Experts of a small language model.
Training: a variant of Adam for the experts, 380M tokens, 5797 steps.
Below are experts of layer 4 (counted from 0) of a mixture-of-experts language model. Rows are named router (the router's row for the expert), gate (a neuron's input weights, with its number), up (a neuron's input weights, with its number) and show model dimensions 0-255. Each number is 128 + 24 x the weight over its row's rms, rounded and kept within 0 to 255. Numbers have three digits each.
After each expert's rows: "comes after" lists some tokens at least twice as common just before its tokens as in all text. This comes from a sample of Wikipedia text that the model never trained on. Tokens count by the router's weight.

# expert 41
router:137104076145134143133100108170086114143140139112095109149106126151153148121077100129114131095125115114100141148100126136156134125135110105075122135146151077154105106126129105155155122112130150140107108083125127145168125155152152123119129148149102114112138136075134093136160168159093125147142100164143122144155133128093171119139123104151099116125140116105131132111146157069118117167132139096176100142126128085166116123142094109139124085134154171186135129134100099122168103082149129124142118132150080123129137166095125121107143084123151110155126121089146123138150148151130173127122088097146109096105160109146127107139133080133096152157125156167124113106158159142171175133107114127131120107131106121151143148139147071174153145124123127082176165141111117150149158141109116
gate1:129092105119115148126126133164166140141077142109142123113151137158126135104107130164131110129096114116158112122094122089111099129123142081131114144130151152128121141149113156121113144121135084132114156151158130125137124139101086118149105133097103109116153162115184172154142105129105115141121141121096110118170128157120149083174100127162145120119131122155111128157068125119120136145104094089122107133139144104151142143059177134151125136144119124126117089120140136062143099106145166115064128133168129136127167140094100118141133110082155136157154097096149080165103136105128138098135120189166053085093126129147150118155120141134105094115127122149135089112113120176126127156152136131123118089128153122132113155130138151133138126127127141142129134152184150141117089123068132
up1:130133114133157160122108123097149149134133084082109123111135126135129117152165100143137118104100075181113105118102146142095090109119127127166155147110115124129148142130105120154134105116140091124145141131148139130116149126102072173117134124135136147122150106102141169115148123152077132099104114142143111134120103152132133099135113112122102116149117118142113117078087124159157140127098089152115158096163137132129109136155128093158127126120138142100175135189122118094123125132140139121135115155175119111121149157127149167145097160134156123146128125150157146150129118145142066120135133226159118096104144131157165129132058152097102103133159111183126146143135121071127117072119144086118127148144178099128132167140117103157163176115123119158129113097142097135132123107128151
comes after: " ", ")", " 1", " 0", "%", " 2"

# expert 26
router:098160138122134143155071143204134152155111136120093131146102104150131145112162128147110116134191110144117116087179103142175074125098124127118117103104130098147117126119116109181171126127116136139107122133100116137130135063134127107157119143102121102147146110130110145129145154143088121114142107144124121124092144144147118091128117103143094087154133154119117108182111098097153203131117156132085100138145142103119132150135100138160119092123129138162123122073145143136120108114122122162121166095130104089144152178149125141133137088111163099131124129076143119127091151135141134115129161117152142096131152124132129162174139112109097139148148115121131120106141155148123154128170136142145150135140174105156138190140151103145136138167106101109090173145134160107140098128141144
gate0:086156118118079109112153170167116128181129115110088121141129093155170111090132121114114105143102135134087163138142126104103124123143099118099131121116144085133138148127132131153180144166085127098136128119125151131165103169118110105147114144136104120101142137140104080107127117116096135122149126156140130148154144127116125136129104110158114093139100123165129104170146149077098144177107141106150123104120113136126091119109118103136129169142110113149113114190115097145148089119070133116110127143148123080162112161056057099155140140122168105157095126119105127112109161096122138095121150086122113140161091147135117141165117152134140125100114152123116104121135139147166129153081119131121111128115147165153108163144109138112132128133073093076151123161146155104121113145126119
up0:133178123192161150155151100149049132095140134120142119161111136108109112138143123155104095175164160109131131085133116169196126107100127090120121108122108120118146128131139131076115124144156130146174114192151139166159136160138135134136133144096145129105130110150126130122154133119117129104121125102173078103110162128143109192106139105099141122111139128126135119119113123108123152116140120152120143127127173129151125119122102111127085116108136114130118069066140149111139119096122141133136159110159119114171199125136142097137134114162140107133116109123142112112121144124136142111161179136114131126100092125139107132144133116116128085126143157116158092170139166084103119132123140147131177139106133077099105117144100126069122114180148117126163169152109122131133123109117135
comes after: ",", ")", " and", "),", " was", " is"

# expert 36
router:146128119160126132138096125139091160184144144134110128154076089163156080127113143114119143118166122143118095106137063146142132154122141136129086098114153095106116103148149128160164129117078109101127129131092106171134107120140149126107096117128088147180130123142178146135119150131079133143172119130103147104108164111173149136131114110133124115166121130103134135165161126108109155135109135104107122127109106105167092092139124100116099095148090123130125145107085133178171126102154133121080148147138110122137139154134119152124149074149140129113163124075120110129082141106100160097113129163163136137140127178125149147176121075086097117128153129149118102124121162105145116101139134158130105105110149135173138147151136105120099100153131120083121166131145171136134119149121116
gate0:127121175157150116120152099133153153119143122081134109157116107104121149096114133131138146148119127146090095130126147161159121144163152085148117115059083104134133166111112158112102106110124153141155121165062121140094120102125102151139167145114153133105137113127105150120105130130139146167133134130127136146092117132146134172128117132170153155151154111146121164183128124115153154159086105131099101165132130168157090083122136178111151129098120154082095140103165100150114118185085109076089113153142137151118130126137163125121108125147128158137139138102129152115121190086174125127170111145134078128164160135118130161179112097074107124139107130121099122126159138142100126132112130150125129128108135074150099137160124120128099111134111146114109151121138162123132132123121148
up0:129205098123149109108152117090131099139131135129126115173145084098145143139132136139102113146127150109166207136136125146174119137154081106133163107153167125099088144167125127109110149108130141109123144164099108153128121144130134129139081127158137077136122121113130138100074083113071110158148153109115124128140090122157150121090092114142095117118124104138171109148158107127136134150142103138144059091107153111147149097162146110154162138153140147091120124118118104107147130147176176154097131121083079130158105138121122140102122154113125125130109126132128138142143100123151149131118132125104097133130109131138103099142149130105095103104136122135145183133126124158129094139126085093153096094102148120145132163106100129106100129148147137100120102173122175178120109140123142
comes after: "\n", ".", " by", "|", " He", " he"

# expert 76
router:094138099134096146146109110152139140105139117117078108168128087150124099135141135152103136094135098114106086103160093101127122162132116105104119115157137081114102127131128108146154095130097118110094134110136165142153122104138134157109085106138100145151138118092122158112103132112087152110114150126129122073143121114122117107148098099165102095137069159136132112157108118115098144089106137148092112145127149139140099140140127125065151107142105137136167155126133100163159102123144124126106163128134133143104192171108090168149101087157142100139112165102140117134128113087117120123150114114174116144117119100110126129119088072114117147127169147130108096122150120111172146126140146146123076147153141137154169137154155135104141107111113107073145162153096170086139173131102117
gate1:098127159114098151150111119108105113113158134106089099088129125166120148128149141163143101149142144142117113110126117099133122106129061159128172134145130120100127121121134113129143129078145150108118198130122122137125105091131160137117136087174119183133067127114102136150119112116126130118136098141092101134102114115127125120144124113119112091127115128166131140149130121081106147147111131133131132199121113133078111126109124181108172142132131132136162110119093134168123087129169083111123132104117152151162185125179130174144123099165110158109135190111132154141156141128112119151123123140182097158130117148139141110139104117123132160149178124172092112130145142108169162093154117136145109132138135095118146133155133142122104083083133124142112169142084148074123145125133123
up1:148115123131147125110124119125131138167139142089123131117140139104119108135130159119164119117176103169186145142120122130135100117126170139127121113114130139130121147114113151148124171160115098125166098096108131094114168173119113117153129113114115134109152114083145118122098119137109161100119147157113136085132127120140136105132146104165140170126130128137067120108110136142141079093138153135128143125132130136130146110138131115124092126129125139138134129126184125108113095111015137157144139138134113121167144124131139124104121140087113067138121125117146110093123109117146074075146152114073130097085200108093142166134148133130169120162087155116128118161158122113103101163121139099152179116118116147142107102131092128125128145130098065103150106136127071156124119091126141
comes after: "-", " the", " \"", " of", ":", " ("

# expert 24
router:121116119120120127134125111160157122138126100086146107124122121170137146099085121097117141096151093114097155130153105149129096164153097109139119121107149131101128096153139111149163103143131128102103126115169133133174140101176137137093097099158137111135131110115145119083135129143104137143138153164125116124164136116126147113135124111126109121104130152099172114151158121109103127104072145090155107117118140112191125120126076087134162124130124143119146149111128098095110122087162141092120144112123112097115180155128096135130120150130153125089136136106089086160124129066121099153138178151150127112101081075126118104125130114102100134099188163176139130084166098121155189140121126154097139172127171145151132151158109112150149118116123123121102131155166149158129136157097141
gate0:130122143134130114145161086147099108169155098148137170128149110148102097139134108110143130123100164176107109093082137164116131101142126171150147091066180106139102129151140142115115131146144153088131146177112126120116120132131077140116147145112126144160111152131130095135135070111140143132158158151139134139095210128165153175123143070101130153121119171109114098100140119143149142140115105122134112142120163131080139133169126114122132117122110121112104152153156141129162095131105107111149139156103147154195096109114137159135139138121096128105102111147116154144131142145152140120097125113099154162144156157129134132147094085109131127114158146158153146154153135117131145126155165114148135134139154065126127126092144123090108134175108090139155151144089121144128109167090137
up0:130106129115105125129108132168180153107107122090129108120090143181117132137136122168112052126138102117139137112126102116097157139133170167132138146156119124102162131090124139129077091100119105158119148120127175089115163156153174138144077122144152114120126144119145124145118156144159110136079173141127141122149073145136100120133110165156117095127094140137100112135150099135115099123177128098136126130119123115100152106129141048126161148158121141128121121127117114139117123116129116120155143124181116113136108126105096107141115121120134179114129104159130112117124143125123119160155137166147160106109144150123131126129124114102129130131089124134072131082168124152131139140119152110101133171136118156126123173161114105125190149117101146114142127072185191110128182111121128
comes after: " of", " in", " to", " at", " for", " on"

# expert 5
router:152160144147122135106114127134127133098123136098135119132110106156149119117120157101117135111130114126143109112135125092081108138127155132155088093094095142158091148168119095162160156146104104105112149136101116139103109160187117129145103143097123124129136133138102119136101140146117117149108121178109130141148102104208150167129106158144100111177079105125124112157151091108070114165107128149160101118126143105125136123167118132129128099130086112130131176085142084118106150086173136121126139134173127095112146115098127123166144118145180148141124139128133132139132120098171136118135120152134141125140053158160121148149114114118103154087134142155090124119103149132173137135144086143085090112109118141187105156196144118144118116146141147098106141122144125106139136160119108
gate0:134132135150076120141087140124185124129056074140130131115124097124081104111169105147113121156129125149149157095139158133151095189112113157103080080127121153139177155124133141134106142119118118097115218128126150135139112102134130077158128167113145094125162118094117125114143103105114084136126129133132159133111120102149118159158126118116134144173107121097094123116106117155152117149149085130091087104139132089117179167150135163117142156120125134123117135110088124115151128116152136099158181098124141119114134133073105067123138113117167140112163159130143109121089150120155110117105129125156139130134137105139136113111110098139114117146152152126137129121119145143125159146152117126135124119138136116119138167084165115106139142160087097115131195124135133137110158131154131
up0:107118129098152118140077107137139167161156167091102136114117107133127102166064168155154148096126153110110111179126125164134135134099140122137138149143109102127103128080155164131153095109137176167115096118128121115145127125100132162099165087167159134152109133136145102138117122103127143087133138104175118164120185126126139094113123116110151119119155135146160128120126156127158163109108175098129136127084159179129125091115115128151077113137152150122162146131163099117115088118132133128070096160153133140115119116147138104111136117113067117121129107106088137122138097135129127119140163117125153166107130122145142137158124144090144160120088128119120126138131076131098102110087155141145117139166092136146128102115057137164163105082143146151137109128116132093146127113121129
comes after: " the", " a", " and", "'s", " his", " The"

# expert 25
router:102165110100131163078113139172135128107110127084115123142099126160153076107143145129092128130122090118085152122120110117144159172123131119086120071140114055145096127138148140142157094114082151152129175139108139163173113104156177122123072119126126144136133082089106088140138157144094107137144118136117163102152153122138153120098111139144114112154121141121126119140142116090114136129102165091121117135131141094118151127136109108120141125133111118156120133159109126148122125086107159106097130110148136104136149149127084125123159085140148121150119132112109057136109159132097112133112107142159146114118096154145130147154136124156083144122120154126133112139135115107118189148107112169091158145134111143146112130159115136133128112134116130087088208128160165134145125148112181
gate0:123140152120116147159168144096139105112123126133139124119170135113129116117080121128099118107156139149125102133124107178113131090141156078123147125103123159141153133129132127142136159176114141164133122158097102150142142139125116168165113151161127122122140180120118107106137112105098113169152090146139091114156115135127158160141164136130087132119074136138095107104149114131085163130115101113125136106133113122183145150149124125110086178117114135136136143137154133126147164088123093120114104151169104097123169156119126125160137090190114186125170093135166156110108108105119117115128085167165105106139170128129091157176107138146100183135138123135134112142168145125117113132117134128175135114094082119163087137154161127126160110117116102116106172097141118106135094085110127
up0:132098107110136094145123104139148118138120125121149128142152101125107123145107127102152111099141095128171074134119139124145140141130151113121145199117121164064115137131133119109136161142158105117132125155129107115071091146135160165068109149137116083154117122130128183158140129114114102169111152112137133144134154127105145127157162124147122113126156115177137097116147137110110085145117092138141170118168128102152113114101152125125137115166132118124114147102136116116126159142175160109089109118170140143097141141123120179097111123101177148109149115153152103204165163121193143136140144142111089079136182149097124108125119120107113105138099136149096125061139121168146099119138113160116127092126132099131117139106134140097100140149168131120146133161154122167115103129145133
comes after: ".", ",", " and", " that", " It", " but"

# expert 29
router:092126099148128154159131129143159115100134174100118114127137034126142118133154112115132161108113128125122120116093115164157093146121135120096137084137138142138108130115127081160165143129103139123112108132137115163124128163135128144128113106125095084150133127106119144096092143133074120105148142160093113115138149122122202122130110130136150085167157149106106085174109100075118149153108128097107092133103122106136114121143151101167143135128096126140137144127134143131149119113141157156127115127108147118119133122146089141107096117137146135128144097128145073122078090063118101145099105147158132122129147147168138149161092103131098153123150138133124168084131151133104145110137137168142114121108137114174084138171100075110138098119122094127123175137131138127135130175069135
gate0:115127128101145142144129157121158118131114168095115131158158090133128129128158158150152157157130116109157170154142109125121153174144153146079158115122127125137174101133143144139109121108129154134118117115075130118118136133127136142091157152177123108111138132127122123114129148160103098104119145112155108090165170141130118123080120120146127091169138105127111074098118101104118128105144119151109145159094154142139113131154108101138147144140192135146070125134119126140079106110130155106137107142138110119129133138131095102117123077188120151164110105147130167102166150086125119137117143133157141182128091131142140147127119116161102138164098116094123122159116177092138144118135108129096144193099090181101115107127081145166133133169085129144140154116158132126151134134065100
up0:147109127135152130114136148107166125091065114130117169153136099094169154160120132121214139151113151152156139088137101094169127157149163177113153117100119140148162069155121097127162146163134144142094116106077124093167121131116105136162105128125144099128131139133073151150134082096058107129117137128141113120131158126100158177141148118116140162157141141108109109123120126133144153131132106097113100125112190140092122117132139125135108147106123109150153118141102141127139101123170152148168117170082176129108097138158115118120117144098116130127140122153125125117153130106122128174151138150102138185142113163125125166168106161128125132136113072133097144107092161140143117122159139117117154138087135148138110133125108126137130164134121110139145136153149119135104163160124114
comes after: " in", "–", ",", " (", "|", "In"

# expert 35
router:092117137102108160116113138140151114120102135134082145153134125130110140125162164142141157119119122161125119122162112136154116145125119106116124137106119156151111155163156089170141134134082155119064114133097137179095125095165091119124114115144098133131093107105140105114127109183063127138166125100082135153177146094177114130139091134170088140136095150078151114152116143095146128129118086143099116124132155110126116150156096113112125131135089110161196168116099137156106141126100142122088175116119120087130140146124147147133141118177146084106164139130123108166097123132158151145136104104139102106146108127144111145154099101095111140155124132096110139102150167134115163118162111168134104091149140126148135154113115116155151128143160094092106149146109136111141109160122156
gate0:087123165114139176160100121132142111111088142083133116122144142135126134134167120128150114115092087124108164092119079137117080125107097059108099140113121086120111107124108145129150135158103099109116154117147104130150127122112110121145099115138104137126134155145135089133195117132088118103154119098111069133133136105151125178110116053112125157112084141150144115165112106123077135149098130116139161120168158138124129125090104155109146138118107087116138155120132126134142121092115117114084159158129132113121150069092148117105171140127108142100114108110086092116141125115131112149112106115165103187071124142112144127154069144119126132105132164114118149149118090136122160149140116150113135109106116141120155111140121116122121102145097106121105166089098148095114137153108123
up0:127114111111156160118125151117158087072133120111096138159128163138128109108119147149156182128099097144130140126074122099117073161068141156098123147159125148177137112162088088140133123136121108092104181109095146109119122151122084134113110115126147129112151135123104112152157159120092114113124107116120103107122111113150115166146103120140147126117079153134122168107130104129132109141116157131108113086210118149114102145184085139093131127117113088126118124187147129106130148129116130082075127130152132075099182112164111128137112150107109101166130137149112113134133149133148114104109130099118121157137065146095135127147091148123109154111134111126121125136150106151114118154124121131168118113108153139135177145136117121122119157131135134116103122071097147099109146165135147
comes after: " |", ")", "\"", " /", " 2007", " m"

# expert 43
router:115119165089146178140142133144142124127139142075112140157133087159151138132101174081125164130141118102126122095135133138135147131163139115140121120142123096117124122167154099127153092147123149116159130139153141161137110149192144134118120131095117093170108103126140110135112140114091111127178146148134138132121141122162158113107097111147130115122135190116166087151156123115118175151105146089142146118127132093119133076144107140108124151086115137132112196131116093097129144105128146109126141147135118143093141144134124143136085130137119127121119111108101128159113103073092106114132098145115107131130135127143143208153140122112094144082116127136065112114173151148143165104132159141103102122104145161205087121172111134166116134142134102102117120130164131103101116163102154
gate0:122173117136128144123129115135112099148145112105103140161120123139110145097123116100150106114117129104126118144120091128124104162058083144133121126078110090111124106111097125149150094082114127127110166157125098140107070141119096141139144142097117090104159158072163116107122132182107142122127102169134119127114129120128157116128157102141107127163139151076060162126128132100144127150112115088086122139132130129162128172166160120113142116096128141121141100142114105104107104132117126135085114112106120166128161141199101134124089164134116125145143135101119160100142112140112114155072150144131060103127144105134149157144141098204110119148146122118111171111116116102124136132111091108127118108153144100151142124126129103116131134117130072097095144133091111127105158156120103
up0:155128113152139130139142121150104124115182133134088171150127111102118118106130103162135122134104124108102091118137118156117097142117126135170119176126144115105113110110110117106126122088138159101159161176109092126153076076143064104120134171157171137115139139095123109112164087140112100169126139135146129131105148147112153130126174078106124135123116103118089195136107149131135183121113132144046119165136149097124084124111137111122116098099145144135135089092136151117141107130136126147097129106098142153132137154138161101121100117098118143129107136107144132134118155123103136121161119124103125093116165138155134140145148158129116119115129138110101099136089136105152100130132097113099144069112139101105168121152117102116103137207156112112136121178107092152108135093130110
comes after: " the", " his", "'s", " The", " this", " their"

# expert 67
router:093159130088114143126134137140074127115101126137103114157120072141164119108126111105112125107153135110115115112147119161155107116189122133122134136098156065144108109168125112137136129139098143091088107099107109157165096138131127146104086126127149083117106103121127166119126144125136102158182119157109128120132097120155145102139098134155108126143112147113114105170138130101105098118097138137094155150116123143129143096172101104119168121155092129196130133143078129151164095097132142115104153105136091112131143143137111158106114105144163063129149148126135126146142143101132137117127106103132128122139135098156100153119132108169064145099173150166138125129154196141139167138122081135107135141108140117141124122122096086149147132125145110048150135163098134127141116124148118
gate0:109126167102129149107135140107142132156151147121124150117118127113110122133106095135136162150133108121136064193093190145101126136135143134120158114127070079121125127126135121114142160112122115118117135150114145102140081147128145141108134081129151124140084144141151141128128094140121101099116170123074126139147097115135134099121106124145102127130120129117095100130094106155124092150113129103126112103160131124132133146154160116175173138135165157162113137167124114109148141141179109124132111088074075112169134114153091112085144116114147115125110142161103179155126149087116162150091156105143145166112076149173154121127080134133127097080139093126138095108157132119172120203115093123139123154131108098148127140117162114151159175116130137138149127123103127129112143116148122
up0:107135110127136128151128135114126153113150110130128103087070149146149168172142134075128109152107116106117118112090104184141135144098135124141116134162138097104099147173099126109117115076131079089151124146152110153090128112133095104114132126141130147097117152136109121122156161141139141158103111097122128133144146119130137126122096107143111149150156137180136133117126149115118131116099163128144126137108107133120141127133157076151106148137107140074142111131080156128173104116098143116141102164142107157101190165142165099166137112109143077108167118138100155153104127087143125163150165129126104084127150071092137126085094112094145141125151108157131127086107134118147089150139105085165155095126144158125159117096159156116096124105117103110145129180103126135115168126109121
comes after: " |", "-", "|", "–", ";", ":"

# expert 8
router:101152139097107145140071162186118164121157154101092082139120135156131122105141127119141125110118129130118090130150112097127088116161119101082119133130159135106107134128121115148149129142118133125124162102125138148168116089137165116154098097134101124111099100095161105111110167177114166137157117135111095121146122117135118125164094119147095075163085136123171110128103117091093138114089110130133117108176103107137119136133111101176181110136128117123127126140128111121112139136125121128086149097159110114160165171119123198113124112121139126105155127118125107147085125116124104121149148124164098094139143109142072120149105099127103172123151154169111098111130120097136174145130119120116112131136146115202149135132118155112129098128110101119103168129153114164118125193109165
gate1:132136134129077146149104112120122178142191163157103116121090101109187147137112128161136092091118127138117115138136149098120134098138151149105157124128153144156095139121147126116137125095127127121092103117160133108149105077104134122153097109124128152104138068100176109083091153169148168115121133121131112123136129113105095104147122097126111108152150126137093137142077139121120116130117126092128096113151114093122143139118130118106097118111074099136153131127143151131132083148104105151170161132140102134152116186133202106160115119072119148123133147123128118123120130137132130082173153064168146128146148109115123121108132133167123159111144155159108160107075110120077173149134163088145132127156145132161150138131128146136122095134141156147128158149118123106082104122130121
up1:148110140135122129140090150139124113135122144101122131178143134192112124152131150116121144153105161141150113110152140089144124131115141133129127106137137115127089100094085122166156096149122127138124103120101143127154137175146126112080111119144123118126161133104118101141085179138096150138148113090164102143104155087141174097144132122122134127127083119126114098164121166095195138108163165147134134146144143158126133129137093138105118108136093139140096182163121130129111115134086076139132115115087141122080145136167114144089085130136100154137110139149091064140147127155123127114101126146185179157153120106135153128135163136084136122185112123109084117146138156147118131129147178147130123080123120109132146128163131108121094129113099130104108156184154123129151135109142170
comes after: " in", " of", " (", " on", ".", " with"

# expert 46
router:126149110156113152124129160161115125120118108102109110135148093159116144143110132130157157101108105119128114156152130152178120124127124101099156158133151135161138151125099147194132114098141146138102123117098100117184155136173146135107124152130113117145132116097110122098149144182064095145133108147115150111134131094113186141135082091154108094143122115104128145179122154094137146173105178123137124135092099118111131152150131137130132147113098147166106166120118057139149131089147120131093106137146087092130151148112130118117122099132102113128124127125139106103105158114137113113113128130146135135122133124114126111147133085127087143148146160169116105068181149110134203167156119183125116125138141113175147164128115104152138135125133159079144168163131140103135146113121125
gate0:125130103132145155108124135181147143137107163147103110131134153148155132134139114141162136146152181169142146142135119123138110165150139135114195127132132144141118078104144135151125143102146136159122146107126164154122118091149102157097137109140101133097129133111162160157137106196071108153150095157126141146112115074122156115152156176117132149148147111124093127107168110143142139154127136121088120158105115120093098121178125136140154106134094148094122128099138151145132149163137126089101162109141129148124093109166123152079108112158121126150077147161104156141097100132128149142122126169152150162132121094150109111168128128173114124129140111096080158172141109114112152129146152147063150116126093113101127171110162135125125151127146123138102134146094140139134108197149114
up0:123127129125147130158087143140124119174138092118134118140100154180124138130114164106140144187128144134180111121118116115149152120141162093119208147170135128138116126098106157139142112098144114131162131123139139143140091140120105128131123116137055111117111138130143175115129141151111123157140121139152141122105164097129128119140171178119105117169106133105132133140153131126133127141163141093109125131134166138095106094145127153118141145125109148118063156113135091131098152159134103125060155110147151173103090152143133152149143071122138122144130141165105144151109166114116135147095134125133106096106112135111179136126144163163150102109116096113089127117136124120105131133141144169073142130155104103101151176138181115114082141086158138135130114115123139134094128180179142
comes after: " ", ")", " 0", "%", " 1", "1"

# expert 51
router:120146106120134153116127137163116157108105145141055112144093084138128153115120138096166167099134093134127065118157135131172091099121116118082127116142135107165105126108121133196132141121110148111117101141091133144164139127214144113102114168120133133151116132125127076122127177139061100111145131151153158162132152074135150104112090097147130068147126125098132111122129146106157109148106162154145105118095100118115104110176133126117147142105089151137076120108085096124134110131143095128126109106145106104128133145106151133101125106143121112119147131103135093112132135098152091152118112107125152129152125118130088100134137103117114146140139139124125127105141178141129194156100136151110082121128160106191136156139102118129120155133116121102119120142116155104122122132121129
gate0:135139126134136137129143202156119162155125114156129136167114120177126120125113138136149150165129116142153143151075109130186132119134149098117177102127086120095141116171119100139102081097087137105121134162129128110135140134178128188117112154143113132170154072124139133143144127117117129155117135142142128124113148155110114197133148135085107101136132136117144127151137128125091114117110118108083163147107124122119148114167110113162141134138103117212112124133119123162121111114145117123141109064142126075111138151143116125113099150104082121105155132091100117138147103124085141104118133125129133139140098144110143122176101081116095109135117146101093121119136182098085153171106130121091140165110123115162137146160122148124091140150147142108137180122144117100125140109100158
up0:112143142094090112114162096124125126097100174120094147123106159106174120149114123162121166105141152043136140131149158167079122149134125115124128130178151147144104124092146092117192179135144136126093144097095126169124076104104106104140139130162134128119135120130090105115105104160121132146133142141120142141137105143140149107130112141154134099118135092156100086109136130127142107113140139147161110109134124153130143179116162127093126109116176135092179125130133169130130118123132136127125152146132130154115101144168114101128192123149115128133109148176134098138175152138143126156143136135160120138145150121141122126140150177134139125138111133114123144113116059153144098171090085124146094123126093061099120157119093140123124153138147094141135147098121106143151112155169124
comes after: " ", " 0", " 1", "%", ")", " 2"

# expert 20
router:092164152135120130152135145177089157119138158108114118140116117171148123084142142122108135114087148133068109089162110116140137095144122101111106136125114085118135101102108152140151140141109124119127100133121144120135132105156150154114108080140134145165145089132131120144116139118140153130146100122110129115119113131174100112152121136174105089145120146111124110169134108094131113164136132098140121148126125105155142122123105138122134120125130148133161160134138101125161128129112122143096112117172123116153128170154082146151165115138126104097125148091133128150126157123112101139130093141133140131128070120146083149164101079117092154134136123123130087089134124156164195143142159188129103141184116088159121191190124080069128099126139126082134176132158136126168158145125150
gate0:138160113107110101146137156123115121118122109144120118120129123123140159102123085118158146161107157143119183115104077160137120124111167141119128109120168102163136113099125111101111097107138104116146140088069090141182116177133162143090117115081175135139169097117114071127154123102129118170178126117094114116117163132130164123116124092141155132130132106142135067125122187102130143148121144102128104145094121133157133086147135162161108112124190134159134160144084136154182097134099153105118142138081070120151082125131103081122135124112139093104121155118162134118117129164102128126137104137173127125116128108127166158097118118107153135146127139124139116123123133124126135139150147156133177116155128110134102141131134143126116133134107101091116120146143080107123134133193130
up0:118178118178133078157149146116110127151102122110154197126139142159146125131179100120096112150102153109122123114141122132099067095122118122147149175184155120123151099114130136101115092129132142119131117137136114126140127149113105155120126100123103159145154105149146070160152123124134103081167140118110122132156103155143143112092105085133134124128117110171112135133105142114136128162130135095199100144115060138158125114123116145167116167134140093098159124137131108138179095122079110125102157115118127124172122114175118107125105154146144092136121132106145134124139127102146118127124096164142127096082138092140119120135147096110153102129113134062152149157119150137144131156164124135127153099152096088116157181133138096111110151095113145113112136127159117090131126088134113
comes after: ".", " the", " and", " a", " The", " that"

# expert 78
router:105127128109092142144111137156141121195113153136130126168111118148110123118133127112125149110177113144088112098123070124106131110123122131102136084107143105117126115125121143151166119139105144129092130128093112125108131126212152121122121099118129109127168127135098095120099127137091095157149102129102127117140111150143157129128098137140109104159085166112101126133142142080119152156147109081086119173125120118133118130121098131106172142149096123117111155143135114146126118086157131129137137137135102103105119153129111138131157096131162100142130206110094086146123130072142104122119145128148093116153108129120139127161116114129127174124125179140110108098156113112192169112080110166096120142154137150137112155115123080073124147106129118114103146094140122125151180161113187
gate0:097115132086134149118152125133094162095136117114123111153141120107150145119145110160120136106160111111165140138140106117143126130121115113125180121161098131157119101148123167116137166100097115112109143130148128134120135109150088145147111119094103131102104135118155093088107127105104138126137088142138169160137145123147174058138112157142164143137182092120133128114137101132129087129139159082148118151129106117139150107131130092170124119118092142156127093123117142117155128147094165115108132101178132104111171151088101125092114115133081123166162083149162113123103156085214126131106136124100122095105130110126129150107130156166157131090166154111119099144112140091128131156100125141107077120118169111131119116150155159141136097113164071105156104156098138094148109130148129
up0:145094145130093156134128086123139105131117134159152155128161164132122115142149130172133143100179121187189151143118134134091147126115149139128140159158100121147116117134112137104111155127144169141119139130128151116119126157144106223145139160126137162160193125134108161121101106167133100136161139124149153133131113110120123152111098126123137129130122121149094134135107132174164130116109128125108140117121126121163165127149133128127109153115083106149132121074175161157109155095160097144165155129068146142150124108105149109145185119109126110143140109160152170128159154135145158111151160134150129142098155149127129153105142102128140139123118122135097158161098130138117122115102170145085179043157190114132133121139152125141122145129155145156130096120122113130111138117149158
comes after: " |", ":", "|", ".", ";", " a"

# expert 31
router:086131142146089144124113110145144120103142153104115154182173071142142104127149135110134151099154122126140074112126128159130110121160133158132115096125127119134089149150169090157168118150097141102124136126146134129127132139121113149129147122150115078159164130153130157118114123123076082129157151153132133100125117084152177145157097088167111115139133145133140129146111118151139119136116120114159123140107114095135098118118152130129170138094088144146140133105163081127133108110150139150137133093144138127130135130138139151116108150139131059110141141128122114124103093077157059152115092158142128119101181157155106124131070083112127119094155132169116145076153160112180122099106114150153113132131168121172092136146164105102145124134126154121113179161103122128133141141140159
gate0:083167126157112086158116127154101140151143134125124065152095104160106082126171100130127133171109107145118096085145137114136122137079142111108148138137157122113103154128139121160114118138115109114131140119128150114139113131154118117159146095134133138143124124110162119156143166112124123106138073118117162146101085124109114119120165182112153079132095134127114154123105136104125169117150141127124109161127156136139093175143141110119152117168162097124123153079121149176109069096134118137108137134122105107176166149118118147139164089155092115122101187126149095101102158125149125121162116138132097085130152095120153068118146119132158155129122138152136132155129127145127100121144100126144082096153126115121147125132144159081125096158166088123088160131075109145143144107105107
up0:135119156147120141148135104113075116098140138112116111144157114126132126161115146111165124130180110127089105156156149101162112130130153126143096153121122096100130126132130153129110163135123121158119167180127143130157121102117128145101107148075167143129145164120086140161100157135147148122103069078109162166077151081142101119164134117191105133118165073108158147101116104126112117130119121136157142104125151129139127157125121139125191089138114124119105135111116089132131130095138114133133079107137098137123144136134147119134150118143122139144135185096121136103125101111149167152140117139141155147143125160177090170095145109100120111127123121115107105119139152135145156081094121118105102119142180096121156102138142082139128094161107161121160117194102113087143115138160105
comes after: " the", " in", " of", " United", " this", " New"